Experts of a small language model.
Size: 11 layers, vocabulary 2589.
Experts: 128 experts in each of 10 layers, 160 SwiGLU neurons an expert, 2 picks a token.
Training: 642M tokens, 4434 steps.
Below are experts of layer 4 (counted from 0) of a mixture-of-experts language model. Rows are named router (the router's row for the expert), gate (a neuron's input weights, with its number), up (a neuron's input weights, with its number) and show model dimensions 128-255. Each number is 500 + 25 x the weight over its row's rms, rounded and kept within 0 to 999. Numbers have three digits each.
Before each expert's rows: "mostly gets" lists some tokens that are sent to it at least half of the time. This comes from a sample of Wikipedia text that the model never trained on.

# expert 120
mostly gets: " Le", " National", " Re", " De", " Co", " Pe"
router:498491503546570485496497495468484526516475478526476505478477522491498491485523504529494540450511507503491485499497498469478513486481483500500536488497472475492463479505525498549527531493492520454494487476516502503529494479488548534511520515513486545513488429480505487509508474513522496498518461436481527500527459497483508499507508508507547516503509517534506514498491470474545495486466
gate0:506548500541525554483470528506516519468543504545439499504519505523491513480536515495475493468510438448541490453489474475521491479493533520503516458492530505500497473515535448528502505496505523501514484505471469501485511467529476525543539487488486498471517516494482505545478509524512478538514519498524511526506473472483538469525482500482489486453495511492522497512480543536535488517496
up0:471507522514519467465470499504483516542487475492497515499496491500509491486520492539518496471512483556482466490527466505514481526501486499502497506490514510499481513531463475485514502553500447502528500532474540502514507500519480502523526536494467515499471491454484526519512498533444498468505469490511523489475458452481495525510513511463470498492498471477466479490509506470508521566513
gate1:509526490516519466497484488498474520506505465481480476520489493502481446531485522484487516506464459531509490473517498520488434436545495510523488469507493555525471472489513490549529519503502481483460483499468491495514481478505475490563514486531544504495473443474506519504528512498500527479475498510521495503551468501495485498510504513537518459559513519528510529481487509504500514511497
up1:513497472472519485487500513551482501550525469512472446513506510485490498513517522510517535504515474480562497496511484506472504476493471518497516514532507504539484502502511453535531516510527528536445467493502433428497472519502490501517534490505511468524495516476507532471520471495496508499491443451522510487471481514523520528527503540496528520475515496553510528460468488512470514491469
gate2:516463510524517450531519500500498518554455522537499473499457539484495497476516473449499461498516460524437547498491516486494505533476501496501507497539579492461448530508521467518491498479477479508483487532494500522492497479513537509479535445498476505478515546554480472513482488471535477500488537503521509493496495523506469530465496527507534492530507541447518503499510543468460461495503
up2:505500475461481549517521523495490503532489489461514482583491464473504480458507506535528510514502520510480496487533512494470513520490516478508514500527464519470490538474507504506527539520511504506529509531450482522443498513537488487465510494521468496502468446494492504480535505492477514508544539475500490467533547500473506506416456482534500480499535523510512497511565534509476542503484
gate3:519521479522491487491447523516526499509560500484475466494485526509510501495496545488508492496478472472520521497518473474487497506503501511509537519501527528486478512557492511522483521537485523488504478549520520524502525488501505520524512533507489499522527503464501500478506512507527474460499460478483519514476461520545506506508508492473525489478534447517490532520497541524511523537506
up3:466443482520483480492491527487487540456480525492475528525483546504478453524546442536483474528474542463516483495500526509539545460465510463475484535526490514496480519506464505508507480487486501489462478493489480502546474462505502474504495499477466456478514486469494517515517508493524488488512517528497491499502513510474481509468470524520523491495500561494468484485481510490511525514522
gate4:498549511507496484501521486488534520499494460556511503464458533494486514497538477487504451498476478519532489458510474520505473524509514491543496477529521499477512511498491424501528501505538526495522458496487512527504470467481535550497501540486505513502535507533513507520504486490535535514513466503476498530497463502496531507499498497518525516457487532533474480467465510482498534530538
up4:480488479455503514521504497515478510446482533501453466514533513460484487523504517464434494498472478493466509519519495520527520471473504512502482529524520510496465527540520561469502469546500503521485493521537486492515500565465507496525510494465484465500470484501475492480512541509520524480511517500490492500488484456493446517533514476526502454502517511497566511512520493496482525486517
gate5:532468532503536500512487462449434538518547496500472471530514500473543523490485537515446515508535493504505520513459513494495485493498469519491536491481531505494508498517487454498502469458480536488521507498508524512464512506510509448511509481501553525495502459519467486502474457495497501493477471495521510483511496531488527506482500529489531525460560472544488467540540502459508531466470
up5:483488490509486468527488465478556474501505493532518520503474521527489541498510517492520451502461456472506489461484479498484521510502484494480503456469457538457502493484524541485495481523468490499475467508473493536518435507472498476464496488418485482471483509503480510449499491475480514526501525481544492547481486496513500542495542553487530454526480503498455506510496492512489503468529
gate6:492473473536517505517517526477523522543523561487444511541481522503456469460500481513497472473531482489493511513491477523452513500515477512511537531470518505535514497555520476512495526469505496499522510540455482527480469471529481540487507547521486523466476466485506456512552459514556461482520466480536458510507502471521497497477469453521469459521499522533522491510469506488495504527473
up6:485514521533563494488547474499487526498512538495492436487494522502519534501510516494481510489502499494522516485523514492512505535495507513495518537512544523484507528506479503526450499507487467466580520499487487514477524506505529508462508476522508487540542510502471456525480464522472520484476458534507512527515512463486433489524483512521497533506487519535468530484525519484565493515480
gate7:504447495509512505514472537480481515531516486525475494455491515514490519531512554508451546508502482497527458479503539495493485542471469496477538514491446457510482493518535482502515504515485516522494508468493474502495493493478522528524500505488488498532531486500491464505513529492540476512479544493495423470541509515518474491460514496524482495454471471476494479497490475498543514476480
up7:478481475516503506542506534479525486497515509507483453463458477471469479519537533491478574510497470521501492466478443526517481496464520457440473485498492530454547508500521519533518511462511511509513500522486475532490507494503500501523512479442484547531510511468512526497478508509519463530490483511484494490504527479506495495518524488472466524501496477513489516482486480468512526460510
gate8:522503488489520527471492507459551483511515508548508514488509511495509489452495500515506541503496487506463471503521504540476475471518478521496499481502471466487489480496495522485515423478470488498519495475503509485513506467507511524547483459543553502558511469504450531462522538504496520518464465494495545508492503526492527526501480476476507537488535487492531492503508523506530550462497
up8:508461484505545452500515535503470472531516534485519499458514550473471491499513475469510504511491488494538443505533459502497490450494509487536522524472504490518472491518496525506480493508473490566464514509523494479500535518529489492521472521463456495533543526515477503507511508540450482506457517511537452550460472490507479501481529527500520491504510496491495512481509475496483518500492
gate9:524515524510457497500511441462516467475495504469519525437518472482529497526531481499479570437448487491494489467485466520491482497504470475516485502544479488506532510515521498479544550514516476456465526507503497485521480468522475504488530491504507532485469527500482493492506471514499558494533497494501493483518506535511485507515483525486540551500507492515499494508508489479493504519491
up9:481540450522531500524519465528488537493478501534508487519516540463468521458490488499508476528504535532475568474504504517502466471504471527500517528486501466475547513494505522497483475473517508483509480494519457518514519530504497541489496501510528514480498487495503508479450530418442528491532490492516444502483500512518482433455516492495520478524527475498532520484506527492500450529506
gate10:495490481500485473534500540493468494537496524517474476497492508511517470483476488490487543492513505504522465460501477495518498572511474543462553525495528510518494466520549485485482484529527482499525459432506500518564492441540516506482486477504490487500532505515526482512505481524519501493512462557520496504538511500505500512481518529497474509506528490445465518481534486435535497495425
up10:515482514502534476512501504501462488497484498494504551507515524509497525545504469493514485525501488469519442476521492479487460493518502483520485479554494520471480495488496513515518463509468500495538501541479535485474493516490446545484497531498531513520442496493504533467477517461454464461483516506475491542489474513534511464503467488487484490506528494493513497513499551474509475506565
gate11:476497520477515511431546469476439480493506528496540520505526491493548562525495520453552500486478460558513496488509490500506527490485501472453497493495494513495531502512512479487502525531525508495502529538459531494520506501494458477489487494558472503490512503510491515548472518508520494493509467503501517484533487479496491490441499517533515451517459513541447489536490512506511513501464
up11:493510541496519467508511486535538491523515484508503506470534499537520490486521512464501494491500499425506497510517482475487520489512519521487445483496514494513540499518495519494482517539483469513487494502511489517553501526480504468455496489509488496501489532541528551450499492460514511534435510486485503510511536503521462485577481421513497517500540497524493458483455481501524506508515
gate12:516485515513509518502501482516498506527539496516504485491508473508476509462488531509470511529486487498493485500458512468513500487535528507483506481464531499528483482486516489503445468468523505478513510506466484505515513482545508512504522521495505469503512461485490488521495441495519487510524446532512481494511440490497538539521480523537495513545464517484468528543491468516538512545494
up12:529472502490493481518531505506532524531526525535522504499533446524521499481491563521503493447465462474498487484506509434506503508487527528487496501503474516488489477531516513502400488492517517480524501468529509502441490520481500515485462541469499514495468500494495537475461477477532515512486488508504478499545531490511504490461514489486476472494473502538478521476525472497489451464459
gate13:460510513493516478528478506522489478502481519464463463489471554505514491549481516524506459451511490499530489532489508459508483493471525478516516483467518459460525516479496461534522478518507530524516470505505482487488457518501500516494463484525529503490456472515526460483490504450523475497524491513528503456490488516529487514542471484512506472509492482496490484489513450497503518465504
up13:485513478521488517532513506485447491526500488485470485508545463517513517451481504498467544527529450520499503500489515471532524536496512500471467453513463447505485460465485521501517479515512490511527483491524536460513508454551478487515500456559508534475463459499503453448515492539464490492496490490541510544490513495498519462476551522534465496499493429444514497494496544520525472531538
gate14:498535539554478519486529503481494535482482514509475505480505508503479537530545496533465486501470508485533530465531475472494501532509481531533477485509527442478507492437527484499501481450560536512457476474480531519489480538528503472503562464523473502490472507469489466498488511471439523554455503486490510506517501488520485480495514483499497494491525496505470477528499510455445545492517
up14:540503527528496466518520452486451504500454478564517476455521497494512480541482478485535471505523464508499540535523527536468463483490503489503492490509501546511449488476503542493515510493522494498490522486474527524519512520479464548499538508529545476507461500455483509491516506523477509567523524506487492437540471453471528500520513491514511466464505563444533493527520459498502496473501
gate15:545514560536468470506519507481508551485508493483490525522494493550527498484468482505473509499562477473539500443534471509507559488513488487478486501448499485487488524512514514482460557491485540552521505464499474523503507488459482527487539527484513492513513506540466472480517446509564502479482488477509514491493480503463528454498487490503504455547522496535486523495502463508482471527511
up15:434483520499482542494501523522520506497497483519510477489531499501464475541509503524540521479523457510485492498515481511491467464509455495502524514443547539523498486527482506503491499537487477498505495524521542513520523496551548487489486546519554478528478490456485481492508502508486500504476445491466482466524506514475428492502470488473482515517510542509485496471493511499508487511485
gate16:503525530480530528495531482509510501516487513460451488473508532497484500514497481526515507484479509518500474520439508504553533497548494493529472495489506537496504519479510513520505530471489479464467485498525481481498506528497512532501505488462474477460495533487494490494513513496521507525543518518518511535471467505538464506502535522515466462471483546478489502450512505482454470478513
up16:502529472566495505464514513452470482522504519442520507499510495538530500498504454528560549520514499490480501502488477512466498494492476478485528492465513505528521528455496492528504492504491532512497505475513523525493507508497509458534466502478535458514522487453494515520501556525456508502479515468491480493467520493530516476524478507526476554492500470520535486508506493480525562456514

# expert 21
mostly gets: " Bar", " Har", " Car", " Ear", " Mor", " Pri"
router:470479501538555486491504480530469552525483498518469507475483505488466507502522524523487507477471484524465503525481511480502477500487491485481501481475513459470467511532504507514511553468492526454490511456522481509514477489524498522551534507515492498521508505497506506450543499502529500489497491491438517521534476494526506525544493505525541495468489523517514511517498483497497508540503
gate0:521529512476508456497457520509455474525488505476431499460546484493499491534489534467461513495543521488476467507542520561473499512465473509501485492525503502482538523461495524482500510453461503517455478517486496485545510526477500487536479496521516500529485512504524488458541498485537471467534515524502534504528506520499488529517505500518450515479534497506553529504499467471515473509486
up0:478521500474540467479486490470538524552502499458475533466489468509506510525462492522522507537501513497500518496489488514496459514511537477517489471486469517497520475499478463538477507472486496470462540504521481504524497492469491480532496455502479468497506497519524548543529542461486547467543487501482479471509423518540506510524572519467431497492502538507477503507521523507496514479521
gate1:551477504521513507542479483487464488474532532440538523454482529501547505521512502484504522458468456460471469518504435492511501436464484474501479449493503468539495486487505509470530476538500487518502489475521499501514500479460510518531497473486517520489471513502535488501507501526467496494487556501531495504534504532526475463513519530463526479500496478455467484499491510483498527498550
up1:482504492467474517427492509515476534489501499463492520497490476500490503502512497478484519490480546502470481504489513551469502503498525491503512463558492537512508502485516519521476495511458455487541517457508503499550469489517482525491498500519489478505532493512503514512487499488478504506459528467489556490491541535508544535522494496472484427485496522464498511487460554535505489499498
gate2:493507467486501478496515490478512502558498504504460499545539513539504487477466481470525527509486501553449527477501499501490456479501483496505491475525465453511507519514489498507478500501501536515468450524502455478539503566493473490532491514490479515470526521496474495510495542523546436499497489506494503534495489539483528550474523499495510477493526523471477507521508478504464479488480
up2:530489510461476499490530527489493524446492482530503538507488468482493493518511433500500501521508482547497500513507470479538494515489515453492447460516472489509484500499481489507524546475517512478501502487460496541508507545459478471511527537514485533512504461482520570513470541467458487513509517516532511509536469493457518509464487531488527523501500480499519493479478510465530474506460
gate3:522497514529564457456480528492507523476524517514466502523499504504507507480519498513531500481482522501471492472488498477506536513529513501523484470521505507536510535517495519478498480497482530553448482481484516550495471495467511474532470491486437473451533485430511505469479500499504488435506491514518520522470463522503495504532521535475477499529521468527473480544507563549462512469508
up3:461494475526524462495475492492455484512470511474516514483512520495535462538491492508426499503523479497536526488475481500504503542499487498531485507493507473512492500513507463501478516503530514507513489499487476543524493589508515567538472515475481515483495501534467528481499474548522487520476505518486514505487472494508526520559511537504538501548459526475506480546498490535484488494500
gate4:548482490485525474469508455471499485506418437474491483478520496497468531507498492559430508524455509458459486492499506473528527505536432473509474473450490491459482514466520490552478518514485474509469498476492499479500478511544515517511550494503494510463488501478520518513499519517503483533562539483486480486499495536517474477487502527486492498526525512499503545500526513486442480516511
up4:460499539519502494473507506486477488561506501483501488476500527485480462515498501495527481483499483518500480487486499486489491533486488544473479491461492543504570505539462513526509541490501472480527489499495506510542524528516521495488532447484490529516448490469509503513539513508496488513503462472488509490461495461496515515536526517522515456502551485502471504462466509490541536480518
gate5:462537479535532517490558517462453514503520552514531536493544496451510515492503522500486454459481525509479504479522507447522483462470494522497510530494504536500459463504524515543504513520480498526500464529490471474511556505495506500488490459501496492507484473526519453532522507472538494484541512549454487481516477508526501536509478520477526501491524522512465500525504485512493505527497
up5:519449522479450509505519497517485456482477515525485509495560479523475499481547543478478480495453511479498500536507496538533476496546509524483448471504466509484515492479515490537521540543538487493490483478430500548500516543533477445522503531487526540478550535500519511507512491463512478543509447500530539457499479505524529488471475470462522507509483530488473483524492504500499487521536
gate6:440527524515491472511473483470535507535494544478494492524489516487506507508477524503487506472490491494513501460511509512440527504524504460521464481518523438495488512533479516538493497513485478520465512479482529494526522524469545480479510458512519463489507523503483497512442485542514530451500534457511513479499510462482518516474485539498472498482484470513521514499512509504509510515539
up6:517508518486507504490521483493503511511491519501523475481562470497499521501487507485528575515496490523527489498530498515515484496481524506457472540552515539485537515477500529483510497500498573495506490556509494484487550495495516532508490486485476508545487516491508497515488470510512503501500514489482548489532476510529499511481489472539461498498487442502501519492513493536489509538539
gate7:483516532491556521486515496538505517469528499512507477530492500500466492541494473495520464489522449506531484488470550477478478513485525479552515514466475537520508491488485472504474487495537487507551513517463461494478484518495477519517507487466499494523480462529566459517519450490560518493508470518478507459495476560491491490523515510482525487491513525510508513461547498472503478474513
up7:497490443494494491518525523499444455454507518519486510457488480514537453458497483503479542521522484516493505508490552531527539463510482462520497514560508492476492500488526522478426513489470480516512529492497465493505507530478499503509495472472508518498516514503486494479513449502539523511524519539501481537547518504507489452460463459540487518572518524447516517497531510513480512507520
gate8:517480483532449526454464489486501523556530482494530536505513478518475530510538494517479474438496520510526490535572505486533468494534482471500482496479474454500502531497490500466528488485467492495508522512540520510507550472498506537493534489505462484492489538510545480518513503499525472518507529445511552466515506477495498481510514516514520497473476504488524511546484512490546569550505
up8:502503535495464491505481502466507476486509512534476532525505519501518468527498509475542460476535464499460514476481515498496515511489538519492499499491532517485587500494463541485533504528520521480492481513515514436537476485488520487504448500486508464544488482508507482479490506537512508512520541512479523515520483521484485481469491551505510511476503531492448471515467473468496483497519
gate9:455486460465520506441489461507522500514447517531483487540546524524512464470536524474490498501469500478531486443480485502538515500478484473513473501519485504504513488508447500526492521492453523517472484551490498511450477486496495509478457500498486525521468510480504511502520459508465533522499523530483474546497503498476514485495521509525538496522497498478534564487504477474483524483498
up9:497535469500513491493495485504518474507492503526506514465492473493492459520492511463503481531484503533543480557470511468498503495453467516511478502492518500495498494514472472518476420478450517504492491537516526519482467504514474558484485524487517523483504536472488479517505501518480495516497514547523465493545504505505502504502499532480530518525511481511518441523475520539496569533505
gate10:518527472464510523476482462503510485496522487510479503516463540499470498506476513510497501477489499552515536509467485513439474505503436530506513539487525515539514500493493441490496502491471549496500542511497542455515522479491514515484489460501487474516527490464495462478500472541473522504541493485520485532455517486558481521533479515471525449511494492462515514438515478498464499560528
up10:513492505537512469506520448514493482460478486550479446480531534500489483492476478518481503484490486501453499478456482519496474562522476501527478553474504505507521489530512494500516492474534548519511501516509459540532512524500494495525562474544483521532530496495492485487497496517476511503487491510520454526456502507518524507480500494488467479497513557487505536532492488518470519520521
gate11:513470541494488503435509468451537511489485542486477502479554511472491456504507460494526503456487455511522493520482515527483545480556445492501545465519524536479483484487497519524516508503459488488468514505468504487553500475465489533494488500476545519456484469483504505477514451534509503476527455494493502509486487461489497517468521451498521511492491536504546499500531490496485487500510
up11:493482538495505504496529464460502492479482505541564507462512511496558542454449499504507450513439499470494462466522509466519510494517490490519511509492498499469462508481485513470498471489506507505517518468470508468514508471538499531490504566462496487509482441489476460484490494501451503463504508488490462510508528533518495515513479483494488505484494506517512500510494508488496495523492
gate12:483481520492503539426494483487544515532521480502502497483494489538505504486471501502510538525457526519463475494515482472513460468550518500533481499494502512498479502464488516537463517544528488468493511523483454545525517533485502483515542528503510478494531525454485483507517517488481523533468484470516433507506523518497491543492532456505527515500484523518456525528504455471474416505511
up12:517511493481465478472510525435530494457545493517476507492490486502520470482510477504525531458457457548531509486506488522465503446531513549489501459472464499471506523500476512478451540498505486496484505472477501515533511491499522529501506498534518537543503474491504527499501482513498509478527464464458507514504515469495489458460495534494538478495510514489496449545536503508430486497526
gate13:527513526527495479537462507503511557498539528484500527488502512514566434491500535503532502490478500470536523496485510514510504537519535514461455473521478483502480462535500510444515465470456514495497503490496467510484467577561503480513533507506493468540512499513516499519465556502496484506479484506471515500523548521474442478518514507484468555473515497494522497522487502497499483484526
up13:481518503482454487531477465475499478494487501485553489514463519519518487480481474500509519505509474526499481480459486491494493487512449460501467507494484445506468497510508540548482443478520454486485519486501523561473463509501498534515504489524481545506512496515540505506504497505494517442529534483507512536565509501501498488507533512509512563496489493498526502506507500536477483480461
gate14:501488474480477513511506506469504502484496522484512512494531486519498538515513479554490462462458494507499476530517519526532461515490506513477491499477511480514494525452524512531508519502504498477506535476443483476482496502470498525464505546484462485512519489501574506553504479528472523500480502531478496488472501544521538505467499502519546493482496505469553502517520535442515509473517
up14:511494498490454435479469479518502455483494503488482467523468506509511506488505529490523498497497462482480517455524474507469481530503519451491526545501444515495474509504492501519468508511473542508484487463508513516527478510523488521458511488494516491479505452537485513474511504492483501529515499500502507541490490528496491494463523468512515497564486482560561507502550504551487514492516
gate15:506517513486529474471532508518498520508490515498495497496515545508499476543543524501531468502525468500495529550475507511478494537492516448520532468459489487466495507544498475478529485510479502540453471489517501515526480539549520492544499487471461521503495482493480521511508451467459548496535486523517514511533463517495495506498511524481540443528490525468546546480469528485502485512509
up15:504504505498510480461523500515503494503517493528471509523518504484506561525501452536487514467513483504521547500462487467546491472507517502504492495442520475512507508520498495465481455506441508512541531503466504500489503533490485471485534458499473470518491500464504521479494490473471537510552506517502505512498488435473483526488506481468482501468454518481532503471486499474506472479541
gate16:516475462466526503513469469499538494509485540484512474530449492497498506475497494503488542481494510500480520531513524501508527521523490498497505494491500476497494487514478472486499526503488507527477499495497532481495483493515440454486511504472471452502517519509527466475484459471512546499509507503500509511454481535511450520476513541515513529482519471515466502525485490495503509586485
up16:461488457534469497503519493475517523490484508567503473480503529489466506476479527472525508470508519472513518526474508461492516507462467484503509513571525478448493520527489465537476483528532481466540463502512472482495462484487511510515511505498523482504479477482525477496472487513520462522497513479486468535519529505490518487508500478473501472468516474514469457502483473481483515482470

# expert 10
mostly gets: " L", " W", "ial"
router:460523483507500486495464476471473538507495534526491514437521526494520529465519498526491519457496526518486491472504497501494492541483500504497529480500509476475470533522494479531525466491471536458488497474532463517526489496509503485536492555501475543478481503541501488518500475501466497484499485481478496485516465515512501527525505540519529498484493502531502519502487459456504488507470
gate0:501461505482513478469523477475466492489513520449475501527531453502489448501485502533543503486535500544502525497558514502520480498531478516487521440516489569483498481521475491546498516496524502499551522536533481514495503514496485500489532521549512512518469474509454507545503500505487496488497520505483500538503513492536521457499508507503522504484487505495538490500565542529482510495499
up0:504444514483478545516452510497492474482487472493507496530527492452479491540474478524559555462500509502516474439530517538465522530454508474526556504462512500530510502501524520521498491496527492483486511508505457514513488509477508498547499506514536469474496502480497498533518459481513503440490472455507462471495546505500463524458516462461502521555508495473503527526511494496530493500461
gate1:505525482500487527484496541480533494525474487506500481512473531506536486504476564547540512506538469530472497489473532475500445503518492527491494488522542524526512485507472530522528460513504507520472494544503490499530484469515529497493551486501485455528529515503502473510487474504504520486539535511497467497526474497517525476469483521511536464519513535527455528464496475469518465509474
up1:528499512511535510494458551489541499499473504542512468490513518523499483510445493485496527478483456491508486496516523536520527506478498555534519500559486539502472503514496474488486500412444540529492543457512520480490526501539523461494453531513474472517518497492462501528519463494501502492513488489529513458510503484497509563526544516499519488506477499515502491478537525488498496483491
gate2:484506489549521535508445544547505512513495522489524508537547494477518504492492515490515499528467499521490495525503494448481483503461511447513471508525494500512505532487526482513497461438513508462506533522513499520542479463520505524442496525476475546514481484496494473516518495484525520484503462498507502462488477497469513501512540462512492504470497513534503487507514487485465440564503
up2:500484486534521487483489521468521488453485536540502495514509479549493501503508541459507517548518495510533457500523522497499474501475509516469469479456502467524444467511465515527480529499513465546477502501502502541526495505518466502500473452488528525525527527517531509527482505495482493483530491468465476461541498496553501487465507469524539470528508539517487478516519501537507490483523
gate3:499534540563485474477489501527489531434474526545521464506518492540503560451479496492513474487500489514437493471487464518475498507497476518465500503510438529441464538503461485506501483504510540516508499510527496488498485510511534515500453536516504542518459496509545446495537487546500528495469488494492491509529498473501507489510465507510495453496507500527473514515505492486508445524519
up3:535493480489519518513531525552524501497503454523483465503540518475499538526539461512525500540458492487494457530487487525503524498491506494463519509520497498461482512475548506481496501537474457490504480509515533501499471472464448470505543477477479471469482484486515509489540493486535486506533497473490471476495492554522501522474474536557496536548510507488489519520504480553523504507459
gate4:498539509547541488465503523494489566483504523523553528502456544469521478526490473486529512494495466478498469549548493524518532476500505464449530503517560507517508510505548512493478531487482509473487455454505484506537462473500526513504433517545520496476463476523444464505491494474561485458498519479519442504505493476501437484503457502502523543515499513504517456468495467507468476516512
up4:515508496505481510526502501509452487507484565479525497510483465526476546476471481497434482524491513514536463460508515444507523503513495498512498508494505463521486495487482464461501464486515540506528519483493510456514454501510527537482496489483539495476493480514474518481515511521474514525468518478493508454494508504499573512512487517494508488495517468482549471535536502478496528475486
gate5:505523526462465494522514471496524508484496499480478541503471514497499492498534462479437520528501482517473465485489507552525518493528524453526511492505483526546533485477493565462501433456470502452492525495505547502480504541526519509501499521493513496513534490497507470483499469540517534536491522509461490491483513501532512511504498524517497429514481508555546514451537482481492500534493
up5:520483509585490481517469454489529517489513474488468523463505478510499516503501479432498537535519491508495461504487514470503490523439443521467501461504523517464493515511433518484477495493498491479519481500548465524528500505517531487505436501477461504514450485499475505500522484473535493491520527550504496529461531486503516489528501481480502527514536483461463487524490533496526539488486
gate6:462489545520436471504502482480490483558515477519498494486475529506485483497550492535476554464498492495519500513527509527520525491497493534499510498503473466464541526511529544554482505522481526483492530503509498506553475494461554505519537504506481518550463490514555504480483510476508486501507509533493516451479526478511521535528496480488486506516481510486466507551513507549480503515468
up6:474481523479552513506522527485498537505527503511482509532514478535489520522447438533466530512534449529523540503471528526527443495499496515507481480488507513514485495489521504483456473518512481508467510486476502536494500502498445510486450509518457495443517523432489497502474474493483507499488459513501484478489511511526510509519497471514539548465491501526522478479468477477502557563528
gate7:510497467496526447473523525439488482494491501542509494485508498517525489495519489509526480523469570507467453504490541479512501531520480508489492438487504526495501515461475481497495505464494487514490498526471467506520518507471468513515514511504538479502527473479520492472486458518534532512510527550462487541487476511478532492528496477479484507470481448504520494526507546476492469455445
up7:502493500489455467500498470530526487544455548471550538520460504497509493506500474524494507506532505484525491512479444534486494470511486515536486489483460494487448480518492491500495545492500515464489512507539517464488440471507510460496473527493532506519480489504477531536540455567455514496543489511490507497508502506532495524497501501528526532525484484551485489497481461521494520553555
gate8:523459507540491496543475518527498505481470483505510514498470494536455528492493550534522534491517498508493543520467510485495511497487529478476480478508473521484551489502459481485494508515464525487507500522505516512525519464504501498477525512496494501512500481522497514530497502541440518516489502525555504465471534516530495492504508446460507491497496460480504529506494494477544500495491
up8:498507519494505503434462461461462510518502505470498481489481532454495493547492503505523505504446529496514502562526559505522521500475470503505508517505515525506506478504534501495467466514489497507509479484457495546509480496485490499513498464529555483516517516517501541455530479485537478536504480499471477521492533485472498498469488510499471531519495522519463524473453544497455492519535
gate9:474493531514483502518521511490503489507479497449485487534508501481484516475514487485483510464477515482567520481476526500479515462503471510531507486485514481493489531486502512520476436522528564523473488450489480525519533504488538510506510503481513492452496511513516488463540515483487476495491502502466562464503468481536479516466482539491498505481519473476493494498480492476526536483500
up9:516495485522506478500502474490525499514490475478505511503470545565476489471475521512540473511514523511569522487518513498509486497479487532475506520469516524556523484495474546528505533461517547561466509484499483507492538510499530507492500463543502514515474513471515527489494452551483493519493513532511499480487488487533435497512497511489503519508502489506485490478525521489502494511461
gate10:454520517545518506493475514497525543504473502459496534480468497473553566535537484513464462488544539488494530520456484532475540509482495504483517493534509517489483539439474477499481499510512501495505498492482483512479488509498492497540482535529503526506534499496494437526509484514547492502503541463492508523475497553502473510514515466506487508498495499479452484512483507502506499528500
up10:468483496512482469517519532486523501508546484488487487497505480512483508521521499476511461513510482498542497532478488480525487465520481503497489490520477474486506524525469494498504476535538520478458558479459508500483509482517532492518516438446483504410455519471440541471510495482501497527464481474471493502488499520505518484530525485473491438469496526516493539509480489494502544512474
gate11:460443516513521516501475500539480502530502499516492506504551544480434503504501515486450474502463452527481522503508504485521453473503452520504522513466460499499473475525504474514495505454487461510530510445511514502488500496507480497533493497537473487503484519509522510484496498495529474501516561528540491494545519471502487497482479505497459509538491464492503491519474489493482454452444
up11:489499496484481519514497494516478517523478504485489499519550526531470480453445448499482524509538455504461507481508502483532470480511463475515506467485459501481550488528468453498502510511504486532510502491502512480529503516511474474555495476489513502482480517471492503526475484501496534478484490487522510517526504482511532486537512501490488440502457516509483494520529513481454518487489
gate12:448504501458499525503454515503501529503495511513522539477503517506456485516492540507493493538540529511500490489475524508498516506510515525467505501479472494522494557508510540507486484528484502496502470525531514482547497463482503500518460538501515503506500464523507469493508480492488526505497470511486512527516506472482487542479517491449487505527468500475446518510494471541505509505509
up12:497522495515492476492511509504542539522482530529508511523545504489451489477547553474489519512520482493574517494531476512491460497485455526495555533489525495504489494470497555494517506506484483500457459506456493541473480510519507482485516549523463458502515539507492500506501505517487514519507520465500538470499565424499486529514533484489532494499511470500467484516513516514493495492449
gate13:473518506522446494537527490491506533524465506521498568506453511492523527494476511493433530482491456489493503535457472501486483528482483511544487494503452515476468510523503453469514534449507514507504443506496513516505532495480514463535519482535486449523482539517457523524522459464502494486498534489499477483489507511484509495475476480511488507512475513495483443516460496473513474523476
up13:536509495514508531538484501483529536513472492472525503540461500504536485495522451450506505473505512534512437501515534496492481458439512525531500511524484508489478473469485471535529516517493515488455509531470487493545486511517480508439508511495487502506459540524494499447505494551532533562494514490495502522550495480460518505531473494497515492455465499509473514523511537485509522494517
gate14:506501548551496467497517524520561495518493478487490532440509491481507522495543488503489515471529512518509533504524492498514511510454465513488466501512521496471541559511517465536522504547460532491501497457488483496520475517501473491505459444524522493482510495482512521505500497481525501481476507500516514494495489525453502476464486502495550508443532505484470515501474479485479530513490
up14:473491459505485550510502458476502495493496505486536472452506500497481516462482500517473448511552491495503514517477578517461498490478519529465532531493504509465506501550523498504528486487524501499472501456476513512464481530466483462508471527501528518503504464486499482482512478515516481514491509504518489482512540516491487502529514496476466509434493524467534482505485513488456483490465
gate15:514454517536518536523475479536484517462524516517516522554498536475519478526551491504524531510518516488531487539513536493492511499509473538465469465519534483526500540483512528482475500483467493513484561518512535526468503519457524481540490515500505492492527459493478501517465543541517506527466515518534509508516512515485502533538456518496524518491523475517488505516462498486519534495481
up15:518532495482458453455540460534525524520537496486505507524556549497452524462516531516489489458536474497514521473483524550500488504526498516482522488464481518473515495503481506484485455493503516488480496494507510498518498507525523534485505492538509509498528486501529544493508464532546508512472475480498476505508484521530503476459503485475510516490449555477466510528509457547492488484481
gate16:485496476509509501474528516519463484432494507515479495496513501422499534570477524492527466532489496471498495494534529501490505525478511531487552481464515457501504521477471527524532454504504527516503518548455487535500510491507475493541495543508497472545474487507485471488468491497484517525536490555537534472504455548467506531504532513485542529502524498516462491515517548449509513450460
up16:519485501517496497506473498470466522452528483529486468482484522528515531478511524506517508470479502483513484496515453504513472505509487520499509512466504476497483520506522510490510511486470487500511477517492496477479490529477471482485470558497469500501519537519493517528477516474502460522509534479476519485488493467472502426456491514500529499446515465518541487534514499501461493506457